Weights of a small mixture-of-experts language model, trained from scratch on English Wikipedia: 20.3M parameters.
Below are experts of layer 3 (counted from 0) of a mixture-of-experts language model. Rows are named router (the router's row for the expert), gate (a neuron's input weights, with its number), up (a neuron's input weights, with its number) and show model dimensions 0-95. Each number is 128 + 32 x the weight over its row's rms, rounded and kept within 0 to 255.
After each expert's rows: "gets" lists some tokens that make up at least twice as much of what it gets as of all text. This comes from a sample of Wikipedia text that the model never trained on. Tokens count by the router's weight.

# expert 4
router [162 162 174 172 119 146 120 174 123 191  99 168 101 112 141  91  90 100 133 147 118 108  81 123 136 136  89 179 197  61 108 172 102  92 182 145  84 126  79  86  94 106 131 123 110 128 145 120 147 151 135 133 147 103 125 139 154 141  73 137 161 108  99 120 126  95 147 137 113 106 157 156 114 143 148  74  76 115  85  93 131 113 123 146 120 127 166 136 136  96 127 119 110 125 105 155]
gate0 [171 107 112 161 111 172 128 164  75 113 107 119 164 242 133 147 179 139 127 138 143 120 111 130 128 142 133 151 157 146 175 165 148 138 200 121  64 102  97 113 118 122 128 105  73 171  59 130 124  77 171 111 126 117 124 154 133 148 109  66 150 112 144 149 121 155  76 132 129 144 171 160 140 146 172 149 112 102 142 112 176 109 141 100 146 109 126 146 120  84 113 122 115 131 170 148]
up0 [142 128  91 119 102  69 118 135  80 167 133  99 170 115 103 135 171 130 164 106 179 131 128 142 189 163  82 120 191 132 140 145 190 149 116 116  79 176 234 140  56 131 131 133 173 171  73 174 113 175 129 102 110  96 136 151 140 156 120 139 122 131 106  99 112  96 145 156 118 196 150 157 165 117 162 163 155 107 136 125 174 117 145 104 129 126 128 115  95 141  66 133 143 142 204 136]
gate1 [131 100 141 148 106 170 134 104 128 153  86 127 150 135 107 108 161 106 168 154 179 144  59 142 102 168 162 152 187  76 102 112  89 103 136 122  85 120  62 101  90 101 169 134  78 172 129 122  80 180  61 126 101  85  98 144 146 137 154  89 139 194 205 166 125  98 134 161 108 172 135 136  97 146 157  74 118 226 127 135 133 136 135  99 116 199  95 154 153  48 114 151 127 145 121 118]
up1 [100 124 124  99 186 131 180 142 105  72 157 112  69 138 122 101 156  95 128 118 155 120 192 202 139  93 157 181 160  83 131 101  57 191 114 104 116  91 140  81 125 135 105 145 173 115 116 113 138 100 130 102 148 183 142 181 127 125 111 163  83 139 155 163 113 190 141 101  85  75 205 167 154 125 150 156 107 154  99 185 167 112  63 107 153 127 110  91 150 178 127 164 179  93 178 160]
gets: "|", " in", " of", " the", " all", "ci"

# expert 1
router [113 147 118 150 157 148 129 124 150 103 150 138 141  91  42 157 134  79 163 151 171 123 147 164 138  91 116 103 146 102 132 161 115 139 108  96  83 167 147 128  96 126 157 150 145 126 199 134 196  82 184 182 109 139 104 128 237 132 166 214 112  86 131  77  75 130 133 188 135 116  95 125 178 178 179 120 127 123 124 129 133 118 112  41  89 101 113 115  57  79 141 122 177 135 160 117]
gate0 [117 115 148 133 137 178 103 118 177 145 153 139 113 151 135 204 124 106 161 181 131 157 162  77  65 132 142 150 128 105  80 147 107 157 124  94 116 102 102 108  92  76 164 205 116 107 157  96 142 159 126  65 159 133 175  69  93  84  96 136 110  95 167 141 142  80 110 143 159  95 139 116 162 168 132 117 135  91 179 116 116  52 156 135 152 110  62 146 140 113 140 188 156 118 183 105]
up0 [181  95 101 184 161 136 115 123 160 148 156 137 111 130 118 120 193 141 100  89  80  96 138 152 143 132  92 103  93 112  99  98 105  89  59 136 139 143 177 143 142 156 181 110 127 192 109  49 126 164 140 107  73 121  68  89 141 196 142 220 106  76 205 189  73 168 128 117 121 120 144  95 155  89 158 106 101 181  74 136 121  94  93  66 123  96 130 163 121 117 131 153 149  84 119 133]
gate1 [154  97 105  83 155 181  68 143 143 123 159 191 169 103  82 177 168 131 164  93 122 130 163  78 100 161 159 187 150  94 140 145 176  85 114 131 115 101  74 129 105 177 185 115 148 141 189 154 131 160 146 104 129 137 126 131 177 161 129 100 113 120 111 138 156  97 134  63  83 128 143 122 164  38 160 142 102 190 136 182 121 157  92 124 112 147  39 167  95 114  99  77 169 175 123 153]
up1 [101 153  65  28 143 175  68 106 103 124 191  98 144 119 100 135 200  54 119 125 176 138 114 178 116 137 165 166 147 153 173 126 177 149  94  54 149 116  96 101 152 100 140 188 179 131  89 127  85 112 143 127  91  95 176 114 165 131 142 109 112 142 105 134 125  89 167 103 136  89 112 154 114 115 148 127 130 194 140 182 106 102 121  80 124 106  64 154 112 176 120 117  91 165 150  90]
gets: "\n", "'", "°", "″", "′", "ion"

# expert 0
router [147 157 103 127 122  84 131 127  89 147 174 117 116 122 128  79 103 213 114  99  70 121 123 149 127 171 131 128 140 153 146 100 133 149 116  60 136 122  74 229 137 126 175 148 135  93  97 118 155 164 126  72 155 131 179  75 124 151  76  93 138 133 142 143 162 139 142 120 110  88  83 104 205  92  91 109 138 128 112  56 124 146  71  93 136 168 145 140 201 129 114 127 139 115 114 135]
gate0 [126 106 115 106  94 164 127 102 135 153 116  79 140 168 105 108 134 135  40 132 115 113 119 100  96 119 144 141 199 181 126 139 133 103 122  97 143 131  76 148 132 136 153 212 111 146 158  65  84 179 114 190 104 121 118 123 163 148 120 159  98 154  78 118 132 173 123  73 143 143  98 133 177 112  76 151 121  74 190 155 128 102 127 103  79 126 151 171 120 150 121 145 144  85 140  68]
up0 [126 146 190 143 121 129 138 130 121  91 137 169  78 210 156 157 134 130  67  64 108 133  48 104 118  76  83 171 114 145 139  98 122  68  81 148 165 179 127 164 126 148 118 125 130 140  90 122  87 174 173  79 221 117 167 127 203 136 145 148  93 140 132 118 140 125  99 106 156 162 109 125 181 128 108 141 164  73 131 174  75 100 119  98  87 125 196 233 108 179 107 102 101 133 135 137]
gate1 [211 135 119 133 147 113 116 151 100 192 142 132 138 107 170 115  64 132  76 133  88 115 111  91 138 121  66 146 107 138 139 140 150 132 116 145 124 173  93 128 124 165 136 179 200  77 128 135 111 155 120 129  89 170 177 107 176 106 115 176 125 118 154  90  95 101 109 115 137  70 146 129 163 107  92 138 128  96 162 112 199 159 130 100 190  96 126 160 132  89 188 113  96 102 120 132]
up1 [ 88 119 170 155  68 119 124 156 120 173  93  56 131  95  63 136 119 127 133  81 114 162 117  58 111 150 107 136 121 114 165 160 157 158  97 159 181 172 132 119 135 139 162 154 137 129  97 117  96  17 174 144 171 111 113 139 129 132 128 162 117  66 115 153 104  99  79 174 144  96 138 145 108 157 140 156 119 121 126 148 120 137 125  64  54 157 136 146 156 159 115 124 153 146 140 137]
gets: "t", ".", "-", "l", "m", "an"

# expert 13
router [105 129 175 100 120 110 131 129 144  97  59 152 113 112 147 158 119 134 147 109 101 164 111  61 127  78 158  72  78 169 161 175  94 146  77 139  79 162 183 139 125 143 176 101 172 132 112 118 168 136 127 119  95 145 149 179  45 115 164  98 115 145 116 131 117 126 137 127 137 117 137 124  37 133  97 199 159 177 126 142  96 101 125 122 143 109  75 112  95 173 132 162 109 143 127 132]
gate0 [162 145 118 140 139 106 167 156 141  96 147 112 110 151 155  97  86 126 106 114 111  88  88 156  84 185 101  67 107  93 169 135 161 141 107 155 179 111 119 158 164 192 135 202 156 124  88 108 212 113 121  86  98 172 119 142 166 156 105 158 131 192 102  64 141 118 168 156 115 119 135 124 122 120 101  95 154 130  95  79 158 186 110  87 133  93  70  98 103 157 148 141 128 158  92 142]
up0 [204 152  97 138 102 171  51  87 176 117 127 130 148 137 178 146 124 166 135 176 198 135 100  89  96 112 137 120 122 170 130 126 140 183 203 170 142  96 124 128 104 100 143 180 149 106  57 117 148 165 192 118 150 131 125  95  96 135 124  79 139 132  86  73 179 102  97 126 124 169 137  87 154 117  73  95 176 122  91 157 116 132 149  98 162 196  95 113 154 124 121 110 105 132 157 113]
gate1 [103 121 114 192  89 158 124 141  97 104  98 157  77 165 157 157 143 114 121 124 114 118 117 120 126 115 141  88 137  99 117 103 141 188 186 146  98 139  96 144 111 167 169 104 227  84 139 162 111 109 130 128 156 138 114 105 143  87 139 122 141 126 156 152 165 177 133  99 104 174 139 173 144 172 122 114 115 185 110  90 153 148 112  98  83 105 171 108  89 105 100 175 115 112 128 142]
up1 [138 162  87 160 139 115 120 147 106  75 101 144 145  69 129 123  94 115 161 115 140 131 144 138 125 145 123 202 136 106 141  91 126 146  75 140  95 201 137 102 135 101 131 173 162  70 143 210 154  61  69 175 110 166 145 105 141 112 107 124 140 140  67 161 119 146 163 163 175 119 127 149  99 105 164 136  90 125  70 162 131  82  91 115 148 107 135  91 132 202 132 135 115 124  96 138]
gets: " the", " a", " The", " was", " and", "The"

# expert 5
router [106  58 101  87 118 136 146  55 132  45 169  88 107 129 109 119 126 157  91 163 135 165 178 147 125 103 157 107  89 198 151  80 126 141 108 107 153  88 154 179 132 155  91 142 163 136 111 150  76  69  91 168  90 162 117 144 137 105 144 120 151 156 140 142 160 114  94 117 117 145  92  28 134 141 110 159 114 141 189 180  91 135 151 120 126 119  96  71 154 144 103 132 111 138 142 102]
gate0 [144 103 143 193  60 129 142 196 152 145  91 102 139 106 128 144 124 184 150 207 141 137  92  64 129 159 106 176 110 119 148 121 153 130 100 121 114 184  67 136  63  46 206 124  94 172 148  90 140 104 168  71 105  76 121 166 119 188 159 129 132 101 108 128 110 147 191 173 143 119 130 122 157 113  69 100  92 150 164 103  75 136 144 111  95  80 111 107 186 158  94 125 118 105 122 164]
up0 [143 145  93 105 114  91 139 129 104  87 115 150 130 148 135 144 115  53 111  45 145 153  76 118 114 120  83 156 214  76 135 132 156 149 149 156 134 131 175 102 131 189  86 108 136 109  79 116 140 127 129 130 113 159 168 149 130 147 124 122  74 147 120 100 137 104 124 127  97 158 118 134 103 172 178 113 113 114 101  91 126 158 104 152 165 152 152 174 101  82 116 128 155 206 118 105]
gate1 [157 126 177 181 128 130  89 147  74 116 111  98 157 192 151 148 104 153 117 188 147  86 109 141 113 131 112 150 136 130 115 113 141  85 140 131 141 147 157 164 118 130 151  92 123 164 105 187 100 149 115 133  39 100 188 103 154 103 145 141 198  84  60 158 145 119 111 132 159 154 186 129  99 102 152 147 123 111 131 121 134 137 158  37 105 128 185 130 112 161  95 114 119 177 107 108]
up1 [118  77 106 212  96  91 124 123 104 149 105  83 157 116 126 153 115 190 183 131 203 133  99 168  64  96  91 120  94 142 163 129 100 109 158 128 143 100 126 111 133 105  92 110 143 160  96 175 137  99  94 119 111 132 114 201 164 182 134 138 132 115  63 128  80  46 120 108  98 132 142 103 135 121 140 151  87 116 126  59  83 127 172  82 140 102 100 102  72 157 110 143 165 118  96 179]
gets: "\n\n", "=", " the", ";", "\"", "i"

# expert 7
router [114 166 110 119 178  78 149 131 102 120 168 119 164 173  57 153 193  87 134 144 113 138 168 134 150 154 104  81  66 172 102 130 141 189 124  86 148 178 128 195 146 132 139 135 135 132  96 125 166 122 178 123  94 133 137 103 120 156 144 114 116 158 138 123 133 175 113  89 133 147 122 136 140 116 140 122 192 131 137 144 158 170 108  94 137  67 127 132  76 150 123 139 151  98  89 113]
gate0 [123  34 126 104 201 140 142 107 105  94 164  97 133 173 125 144 128  93 107 143 169 149 174 139 120 130 199 154 112 117  96 121 115 122  81 166 134 127 100 111 159  56 102 174 117 124 110 156  57  96  92  75  68 152 107 111 139  87  96 121 107  93 123 139 120  92 120 109 107 149 150 187 154 120 131 115 133 124 179 160 145 103 167  93 131 166 200  81 184  81 154 134 123 157 156 159]
up0 [164 138  69 147  91 199 110 124 109 154 115 171 105 161 177 123  63 120 137 103 180 140 119  97 149  54 147 158 150 104  76  65  89 112 127 119  80  95 203 121 132 180 134 129 185 137 115 121 151 143 126 150  84 123 122 112 155  89 106 149 111 134 178 183 161 181 108  88 143  75 120 120 102 159 146 176 133  89 124 128 126  88 135 132 113 145 108 185  84 122 158 114 119 109  88 120]
gate1 [158 155 102 125  93 117 157 113 156 103 122 144 111 133 147 127 102 120 158 145  63  94 134 140 114  66 136 181 178 165 188  72 119 168 124 143  90  87 111 170 127 145 125  97 143 129 165 149 118 110 155  94 141 140 112 130 129  79 130  86 126 175 155 126 100 115 153 161 107 137 136 114 186 115 160 128 150  69 101 119 129 173 180  89 109 140 110 165 182 114 102 100 102 204 153 154]
up1 [177  50 107 106 120 129 156 108 137  80 123 125 202 131 118 134 143  94 114 179 108 215 145 117 111 121 140 124 115 110 188  80 129 153 108 156  85 146 116 125 117  97 110 120  85 158 161 188 122 151 196 155 129 130 125 146  90 158 124 115 146 150 115 127  87 125 204 141  92 144  98 205 113  94 118 150 168  67 109 142 164 141  88  82  81 139 126 163 163  86 149 132 123 165  72 124]
gets: ")", "|", "s", "\"", "e", " with"

# expert 15
router [ 65 140 129 119 132 135  95  50 144 128 171 101 160 136 139  74 145 101  77 108 100 159 127 202 122  96 163 120  78 164 101 115 110 136 173 128 140 157 116 120 162 167 148 125  90 163 160 117 123  55  57 161 109 147 115 163  99 117 192 174  98 173 153  79  97 113  96  87  98  86 103  64 121 157  81 142 175 146 148  79  96 162 177 134  66  84 152 142 146 117 141 137 150 122 132 122]
gate0 [121 136 119 111 126 146 193 151  81 156  92 128 132 116 116 108 184 130 124 124 151  67 153  88 152 153  96 124 169  82 121 127 157 178 177 121 171 102 148 130  96 157 155 148 118 216 172 169 112 155 112 172 168 145 168  84 112 120 136 144 149 106 129 146 157 152 136 138 174 123 158 153 109  85 149 107  18 142 172 118 173  91 137 150 135 129 170 123 141 126 101 134 144  97 166 102]
up0 [145 110 106 155 100 101 154  99 112 133 138 104 174 166  97 171 164 142 136  88 116  96 101  99  98 148 120  98 140 152  94  94 124 118 103 141  50 159 109 178 143 139  62 145  94  95 154 100  94 135 159 127  98  89 146 116 116 111  99 114 164 131 136 122 124  79 137  95 140 120 113 158 133 136 124  94 164 154  64 140 111 188 106 104 180 152 100 141 124  83 169 124 150 134 161 145]
gate1 [175 104 143 140 179 124  99 118  75 129  68 143  88 111  97 178 117 122  57 192 144 142 135 177 147  82 157 208 134 137 112 106 179 142  99 125 105 103 158 123 111 137 179 132 134  78 160 120 124 126 167  90 117 177  71 115  82 115 162 115 112 133 144 133  87 164 206 138  92 173 111  96 193 165 130 149  77 118  73 107  93 137 177 116 129 143 180 109 106 113 132 161  95 133 123 137]
up1 [ 91 163  72 144 148 160 111 107 114 165 120 169 123 104 178  84 145 151  90 168 104 163 140 161  92 126 104 118 130 120  93 119 149 101 131 153 118 150 154 156 102 178 129 148 131 218 124 113 132 162 179 119 108 140 109 125 129 147 234 183 108 182 252 100 112 154 154 167 108 137  98 130 136 102 206 142 129 140 104 170 116 155 170 155 109 102 153 162 169 115  88 123 126 102 117 138]
gets: "s", ",", " for", " to", " and", " of"

# expert 10
router [141 151 114 152 122 133  69 123 115  99 108 136  54 129  71  85 123 171  97 108  87 140 158 117 100  96  90 107 148 160 121 139 130 138 102 119 116 188 142 190 114  93 147 122 113 130 122 127 121 217 135 184 110 116 118 144 217 136 147 109 156 131 118 163 160 151 137 182 137 182 129 108 144 101  75 125 103 129  67 148 134 134 153 102  91 148 128  87 182 107 113 119 111 125  66  91]
gate0 [136 142 123  82 149 159 114 108 138 105 137 110 111 172 146  55 146  77 116 137 192 104  77  81 119 120  92 172 112 124  84  67 165 118 138 147 159 129 111 168  87  83 182 117 108 117 131 127  71 165 110 137  97 131  95 193 184 126 141  74 178 115 156 126  79 165  75 133 116 154 110 168 130  59 111 173 181 113 136 108 218 113 145  83 121 134 151 122 136  97 136 119 191  96  79 131]
up0 [135 166 152 109  98  86  82 140  90 149 101 118 135 134 136 146 114 114 139 104 131 159 146 176 162 121 124  71 162 144 139 133  93 106 157  79 151 140 131  97 164 185 150 163 163  63  63 119 167 152 166 142  97  87 120  95 129 138 118 131 101 117 146 104 149 153  91 138 130 114 133 104 110 164  92 157  90 166 113 163 143 153 142 110 124 165 105 113 107 172 119  95  43 129 135 123]
gate1 [150  92 183 129 100 119 113 112  88 142 128 121  92 136 169  84 156  92 116 105 189 100 104 170 124 189  83 114 143 100 105 137 171  70  91 117 153  98  90 161 117 207 134 131 165 147 109  83 207 145 149  85  84  56 166 112 138 160 119 140 157  99 167 136  93  73 162 141  87 136 188  98 139 116 105  96 168  70 128 102 177 165 162 120 131 161  74 103 156 110 144  83 129 126 128 150]
up1 [124 157 155 179 178 173 117 149 115 163 129 140  77 107 103 140  79 138 115  64 123 139 119 103  37 133  38 230 114 112 146 145 131  89  87 156 139 137 153 121  96 108 174  98 143  84  94 144 121 143 100 103 105 135  97 166 117 132 109 106 113  66 110 106 116 174 116  69  98 149 128 122 160 207 136 143 160 177 145 130 160 127 101 104 158 136 122 121 116 108  93  95 150  90 163 169]
gets: " (", "-", "=", ",", " in", "o"

# expert 12
router [197 141  86 139 141 126 151 148 119 157 176 156  99 145  91 104 100 114 138 177 110 127 136 145 158 162  94 203 155  98 131 118 140 111 144 116 116  71 110 108 100 121  83 164 146  98 140 151 126 160 142 117 143 108 152  99 174 157  71 115 173  97 136 129 155  94 156 146  88 200 121 157 200  96 150  81  75  87 105 172 162 115 113 144 154 133 183 115 152  89 122 105 102  90 138 101]
gate0 [180 125 103 126  93 128 170 113 107 176  97  99 114 138 189 122 135 157 134 107 190 126 147 198 136 182  92 167 114 171  96 129 183 134  93 164  90 147 130 171 154  84  89 155  68  76 115 112 175 178 117 190 153 125 145  96 178 102 161 160 137 131  82 141  69 131 188 133  96 105 111 124 143 107 127  90 140 128 150 118 150 160  57 142 138 103 112 146  42 148 158 105 124  91  87 149]
up0 [122 132  68 118  90 147 125 126  91 108  96 129 155 119 126 129 132 118 122 180  96 138  61 180 124 143 155 130 162 129 169 150 177 165 148 160 109 227 111 118 131 119 115 129 185 140 180 130 171  85 108 154  73 113 142  67 129 108 146 125  96 130  84 155 106 136 136  62  96 129 130 113 194 101 157 128 146 173 121  72  91 152 136 171 176  92 133 158 152 135 127 141 122 115 151 110]
gate1 [166 118 182 128 130 119 119 138 136 137  46  33 121 142 155 108 159 131 114 134  72 109 110 134 178 100 169 146  99 155 139  98 120 104 170  90 175  85  91 151  99 109  92 151 165 116 113 106 116 137 187  85 129  92 173 112 109 125 172 163 141  77 141 108 173  74  65 116  89  62 188 164 139 163 163 124  81  77 106 131 152 122 114 127 161 183  94  64 138 113  86  69  93 119 139  86]
up1 [111 133 128 167 217 131 128  95 113 136 111  77 139 146 139 167 141 121 139 137 168 108  84 153 124 171  90 116 105 134 149 116 145  83 147 153 193 188 159 118 103 102 196 119 131  91 185 167 108 199  73 139 176 102 103 128 150 170 133 140  92 113 109  99 100 109 120  96  96 137  97  86 112 159 119 172 159 136 145 110 168  94  94 185 186  99  77 130 160 128  82 149 100 103 139 121]
gets: " 1", " 0", " 2", "r", " 3", "  "

# expert 2
router [ 97  62 159 125  96 155 123 119 165 109  48  97 116 141 171 127 148  88 122 152 143 142 129 123 141 108 134 142  98 166 136 109 106 109 109 185 125 134 171  75 150 141  51 110 126 141 137 136  87  63  76 148 117 115 111 182  95 106 144 116 133 179 147 103 101 111 116 109 135 185 141 110  33 139 162 172 120 159 182 166  72 115 178 213 124  23 112 174 112 150 156 155 119 146 138 176]
gate0 [129 139 140 131 201 132  53 142 134  92  80  83 121 119 133  69 173 144 128  78  91  96  86 198  99 175 165 111 142 117 123 149 135  99 127 146 154 178 151 143 100 146  91 155 111  95 156 156 158  88  81 115 138 129 187  85 107 170  98 143 149 154 132  88 146  90 125 103 108 146 176 109 110 141  76 116 100 140  93  98 155 183 159 110 117 125 117 115 146  96 153  99 147 148 146 130]
up0 [157 125 139  97 109  89  71 128 188 147 102  93 112  45  72  95 171 141 121 118 117  88 146 148 133 113 129 120 135 147 162 158 152  65 113 128 133 147 137 144 151 121 104 125 158  80 124  95 136 112  71 186 143 130 198 156 120 166 112 131 117 157 144  45  90 138 123 116 142 134 177 100 124  98  55 134 132 139 149  97 163 168 159 147 134 149  89 143 159 164 110  86  92  91 101 168]
gate1 [153 144 178  92 114 134 169 134 137 148 160  81 119 184 119 167 115  90 160 131 149 114 149 152 100 154 103 116 130 109 131 102  98  82 121 163 135 130 145 109 133  99 155 153 196  83 124  95 101 119 111  90 170 148  23 105 131 167 129 120 100  90 108 111 141 121 128 151 140 143 130 121 213 138 163 142 153 125  94  83 182  89 128 117 142 193  54 108 153  91 116 110 167 120  88 151]
up1 [117 118 208 106 106 162 122 102 107 100 108 139  65 158 123 188 111 121 149 107 110 151 144  85 133 179 210 127 133 138 134 120 115  74  71  75  96  67 138  81 139 138  58 149 146  89 140  56 100  95 129  67 157 160  79 125 134 158 125 129 147 139 104 102 137 104 119 129 105 137 140 133 152 117 139 184 115 122 124 120 144 133 138 148 131 121 123 136 127  83 153 169 159 102 170 156]
gets: " |", ".", " and", " =", "|", " was"

# expert 9
router [128  76 153 110  90 125 155 103 149 139 115  97 153 157 162 121 166 107 147 161 143 195 167 107  80 155 181  83  98 146 100  97  91 112 147 155 175  96  88 137 114 142  58 160 144  83 162 115 129  83 104 115  91 130 134 157  60 130 181 173 135 130 133  75 126  83 137 131  85 122 119 146 107 174 132 116 109 143 186 120 136 160 143 227 127  34 124 190 104 127 131 141 150 132 122 127]
gate0 [149 103 131 188 123 120 132 160 143 129 135 158 104 159 130  58 173 124  76 132 124  61 116  99 123 107 131 123 137  94  86 171 127 115 103 129 102 173 118 173 107 159 162 107 128 117 137 170 187 138 127 106 109 115 120 158 141 155  96 115 130 132 138 180 165 119 147 137 102 174 171 111 156 134 151 132 113 154 166 132  93 185 172  84 119 116 143  95 126 126  74  12 141 127  95  92]
up0 [143 144 153 175 127 109 155 137 104  96 131 160 147 181  79 160 111 146 181 103  76 126 115  53 155 135 108  88 143 111  79 152 140 136  89 154 107 160 122 112 129 136  79 139 159 172 127 204 180 135 134 101 111  96 108 164 138  91 154 186 103 112 125 154 172 109 156 110 159 153 149 166  91 155  61  70 108 132 135 110 129 173 153 104 132 102  76 110 113 154  86 106 146  91 122  75]
gate1 [141 202 155 152 208 129 158  88 110 147 139 116 118 173 124 153 195  90 146 168 113  73 115 156  99 136 220 135  83 119 144 153 114 138 136 218 194 188 199 153  89 117 130 122 150 119 118 104 131 140 118 163 146 190  90 109  71  82 177 138  73 136 123  77 111 121 154 157  79 131 114 112 156  75 123  99 112  94 130 119 127 151  96 144 191 135  99 152 178 148 165 131 149 165 116 124]
up1 [108 110 153  97 158  84  90 133 124 131 154 147  85 150  93 134 118 168  91  61  61  79 131 133 151 135 180 119 128 161 108 144 102 106  72 128 123 139 169 143 123 125 128 149 148 147  91 122 109 158 130  93 170 104 111  80 116 107 123 123 101  60  95 135 136 210 167 120 158 156 121  84 175 100  86 102 113 118 140 119 167 165 120 191 171 139 161  50 105 152 155 137 130 145  93 120]
gets: " |", " a", " in", " of", ",", "."